config.yaml
d_shared_expert: 0
activation: "swiglu"
normalize_top_k: false
router_noise: 0.1
norm_eps: 1e-05
lr: 0.00528
beta1: 0.93
dataset: "wikipedia_en"
Below are experts of layer 3 (counted from 0) of a mixture-of-experts language model. Rows are named router (the router's row for the expert), down (a neuron's output weights, with its number) and show model dimensions 80-159. Each number is 50 + 10 x the weight over its row's rms, rounded and kept within 0 to 99.
After each expert's rows: a language model's description of what the expert responds to. This comes from a sample of Wikipedia text that the model never trained on.

# expert 39
router:55 35 53 35 62 63 61 42 62 31 56 45 46 48 50 50 38 57 61 44 44 53 62 45 39 55 62 42 34 49 50 43 43 50 38 49 61 47 61 54 67 72 55 36 58 60 60 59 43 47 66 48 63 61 54 54 64 59 48 34 56 55 43 39 63 44 40 30 55 46 36 55 71 52 53 43 49 56 36 36
down0:45 33 53 81 52 49 35 48 53 51 62 40 45 40 58 47 41 50 51 50 39 57 38 63 59 63 39 50 63 49 60 43 44 59 48 74 47 47 66 54 53 28 62 66 58 46 43 62 55 59 55 59 44 49 63 70 40 33 42 50 56 41 51 39 70 30 52 38 49 49 50 67 58 55 72 66 37 38 57 46
What it handles: Accented letters and syllables inside foreign, mostly German, Nordic or Slavic names, such as Türkg-ü-cü, Eisb-ä-ren, Khy-ber.

# expert 20
router:43 61 51 54 55 48 62 79 46 61 55 41 38 39 55 49 58 58 62 50 57 42 55 60 59 51 66 59 72 62 46 47 56 56 67 59 58 56 56 50 71 60 46 58 58 72 51 37 55 63 58 37 49 54 60 67 62 49 68 54 47 37 59 67 34 47 66 54 63 66 36 40 41 44 53 50 59 54 36 66
down0:44 53 36 54 41 47 47 48 46 49 46 31 60 32 49 46 42 56 40 44 37 50 42 30 59 48 49 46 42 52 41 52 59 59 60 60 49 42 52 39 56 60 53 69 77 34 32 48 42 61 45 59 39 41 41 46 58 38 47 49 58 45 38 59 58 57 67 46 49 48 52 38 61 59 59 72 59 60 54 48
What it handles: Word-final ing and ed pieces and participle words, such as defending, inserted, called, based, including, sometimes inside names like Caledonia.

# expert 28
router:53 52 48 39 42 45 42 45 55 46 63 61 57 56 40 37 67 48 35 39 56 45 37 57 51 47 49 71 44 65 59 45 46 53 62 41 49 47 31 40 51 44 69 45 50 77 52 42 46 59 50 48 42 48 55 50 44 49 53 69 65 47 66 51 57 38 56 43 41 48 65 36 31 56 39 45 71 44 64 68
down0:45 54 59 37 37 56 49 53 66 41 63 48 62 63 66 41 53 40 43 52 52 66 37 42 39 40 48 49 64 43 30 60 52 56 68 58 48 69 60 50 55 36 65 50 49 59 53 61 46 50 63 51 47 43 45 73 50 66 54 40 38 40 53 49 61 72 48 56 49 54 37 55 55 44 38 61 53 56 62 59
What it handles: Possessives and adjectives before nouns about careers and releases, such as his final appearance, debut album, Best song, professional footballer.

# expert 4
router:47 61 54 66 52 65 55 56 38 21 60 73 54 56 47 47 54 35 56 42 48 58 56 71 43 47 57 47 47 73 44 51 57 43 58 61 52 41 54 52 67 53 39 45 61 72 41 40 28 58 60 42 37 49 47 52 64 38 47 44 54 41 36 52 43 42 45 53 49 57 43 49 45 57 61 44 42 57 44 48
down2:19 53 51 51 23 38 35 46 38 64 43 46 25 50 40 45 44 51 42 62 45 58 58 43 36 51 62 63 45 33 60 48 74 47 50 55 66 66 52 41 55 41 45 40 55 46 50 43 44 42 61 56 52 55 48 53 35 69 63 44 50 49 53 52 59 50 75 41 51 47 58 52 48 40 54 54 53 50 53 41
What it handles: Short lowercase pieces in the middle of longer words and names, often after a consonant, such as colle-g-es, ad-m-ired, Gre-m-ler.

# expert 8
router:59 62 42 37 45 51 63 56 49 58 50 46 40 47 40 58 56 60 50 33 47 46 65 56 59 52 31 41 46 32 65 41 48 37 57 48 57 58 37 68 45 56 59 35 47 62 57 43 68 64 62 59 33 32 49 32 57 39 54 47 47 41 49 68 46 53 25 65 58 40 55 51 42 53 44 57 44 39 61 72
down0:58 46 51 48 55 48 55 52 57 32 71 35 63 47 54 50 52 53 49 38 66 54 47 38 41 54 51 66 46 47 58 61 43 39 43 40 41 41 37 42 50 58 56 43 45 50 65 68 30 52 63 52 68 64 51 62 34 52 40 33 52 52 57 50 69 62 59 61 38 46 51 52 39 44 49 37 57 50 45 49
What it handles: Event words in sports and biography narratives, often after to, was or his, such as released, won, signed, run, return, back.

# expert 15
router:47 68 47 57 47 59 25 38 67 38 53 38 42 67 21 35 60 57 63 31 48 46 47 62 51 54 47 45 61 43 45 37 48 37 60 45 53 54 47 63 52 44 63 28 43 53 47 44 43 50 45 39 54 65 62 37 53 41 66 58 52 53 47 47 48 43 50 40 59 64 64 46 64 45 55 57 40 69 57 44
down0:54 43 46 49 46 41 32 51 64 60 47 45 66 50 43 64 43 41 57 45 51 38 55 44 41 47 45 57 44 48 40 58 49 47 51 46 60 43 53 36 42 58 43 49 42 55 41 73 49 68 50 42 58 73 61 54 50 50 52 48 45 59 64 36 44 56 34 52 48 46 32 53 57 55 49 65 38 69 46 31
What it handles: Derivational suffixes closing a word, such as -ation, -ology, -ity, -age, -ary, as in espion-age, pulmon-ary, referend-um.

# expert 37
router:56 42 63 55 67 50 36 64 32 56 38 44 49 32 58 54 44 42 47 43 42 37 28 49 36 61 47 43 64 57 32 69 50 42 47 59 45 43 48 40 48 56 36 50 58 55 46 49 61 39 46 54 41 39 58 38 41 57 40 29 37 40 59 66 51 51 46 52 59 39 48 45 69 36 55 41 43 43 47 61
down2:58 59 42 48 45 38 50 51 52 41 38 54 32 53 52 60 52 44 70 45 39 64 50 48 40 70 61 63 44 59 62 41 44 35 50 48 59 54 59 42 32 56 70 46 34 60 41 45 59 58 66 66 53 52 48 57 48 68 65 54 31 46 36 50 62 40 40 55 54 53 47 66 37 61 50 54 37 59 50 33
What it handles: Lowercase opening fragments of English words split mid-word, such as dis-pl-ays, f, sp, sc, after the, to, and.

# expert 31
router:44 72 63 63 66 64 52 65 31 36 37 50 43 53 23 51 65 44 60 43 47 56 48 36 39 35 45 45 59 54 42 46 55 42 51 68 50 48 72 37 50 45 65 60 46 48 37 35 49 35 44 33 46 57 59 47 41 56 39 62 55 52 61 53 64 53 57 48 50 56 65 48 40 55 53 41 55 70 52 54
down0:55 53 64 47 24 50 61 47 42 42 43 48 34 55 42 53 56 46 44 52 52 58 52 33 50 42 53 68 66 63 51 30 53 42 47 66 54 58 47 45 49 62 49 63 49 54 70 61 59 46 51 44 29 29 41 47 38 41 27 52 44 38 39 61 35 56 28 45 36 52 52 55 61 36 54 47 51 52 55 35
What it handles: Conjunctions, comparatives and adverbs linking phrases, mainly and, or, but, than, most, only, and -ly adverbs like sparsely, loosely.